From a checkpoint of a small mixture-of-experts model trained on Wikipedia.
Size: 13 layers, width 384, 53.1M parameters.
Experts: 8 experts in each of 13 layers, 528 GELU neurons an expert, 1 pick a token, a softmax router.
Training: a variant of SOAP for the experts, 314M tokens, 9577 steps.
Below are experts of layer 9 (counted from 0) of a mixture-of-experts language model. Rows are named router (the router's row for the expert) and show model dimensions 96-143. Each number is 128 + 24 x the weight over its row's rms, rounded and kept within 0 to 255.
After each expert's rows: "mostly gets" lists some tokens that are sent to it at least half of the time. This comes from a sample of Wikipedia text that the model never trained on.

# expert 5
router [142  91 147 137  98 126  97 124 143 132 104 120  65 109 157 105 104 116 130 137 149 131 148 128 135  84 148 138 154 113 133 150 129 131 173 132 105 114 122 143 153 131 120 118 157 149 135 130]
mostly gets: "S", "N", "D", "M", "P", "B"

# expert 4
router [123 189 134 130 131 129 100  65  91 143 130 145 115  78 155 124 133 134 147 139 130 133 111 101 160 142  96 114 155 100 119 117 136 112 108 175 131 127 119 119 151 116  87 124  89  96 160 117]
mostly gets: " his", " their", " its", " a", " p", " this"

# expert 7
router [173 137 100 139 135 132 187 164 140 142 127 143 166 149 130 118 146 144 132 124 147 164 151  85 146 125 147 118 111 140 126 133 122 113 152 181 125 131 130 142 141 117 149 107 141 109  89 159]
mostly gets: " is", " was", " =", " has", " were", " been"

# expert 3
router [109 157 122 169 140 139 143 124 116 157 173  91 159 135 118 111 134  96 137 148  99 110 116 142  98 106 111 164  69 133  97 121 136 104 141 123 118  92 147 142 134 129 144 103 116 110 140 137]
mostly gets: " William", " George", " James", " ±%", " Arthur", "2"

# expert 2
router [136 101 113 158 151 142  92 118 129 122 104 141 122 162 139 167 115 122 131  76 152 124 109 145 115 133 156 110 146 147 115 105 128 141 165 116  92  91  76 140 158 149 136 130 124 143 148 116]
mostly gets: "–", " re", "/", " Re", " con", " under"

# expert 0
router [141 137 134 102  95 118 130 126 134 109 130 150 144 141  85 136 129 131  85 111 139 139 119 130 128 181 155  88 124 106 122 128  93 152 136 144 163 151 172 160 109 127 121 145 129 178 142 127]
mostly gets: " York", "win", "act", "ship", "rac", "ect"

# expert 1
router [110  89 157 109 145 108 148 127 116 147 148 114 119 114 110 130 108 137 134 151  93 128 158 158 143 135 100 137 123 131 139 129 159 135 108  75 125 157 147  92 130 157 114 174 136 157 135 112]
mostly gets: "==", "===", " ==", " ", "):", "===="

# expert 6
router [100 130 136  91 140 110 135 147 108 116 112 130 105 117 138 138 143 147 131 128 120 114  97 141 117 127 130 156 122  99 172 129  94 130 129 132 154 134  70  88 102 121 184  57 128  91  70 168]
mostly gets: " Gu", "ku", "ji", " Chi", " Yu", "iya"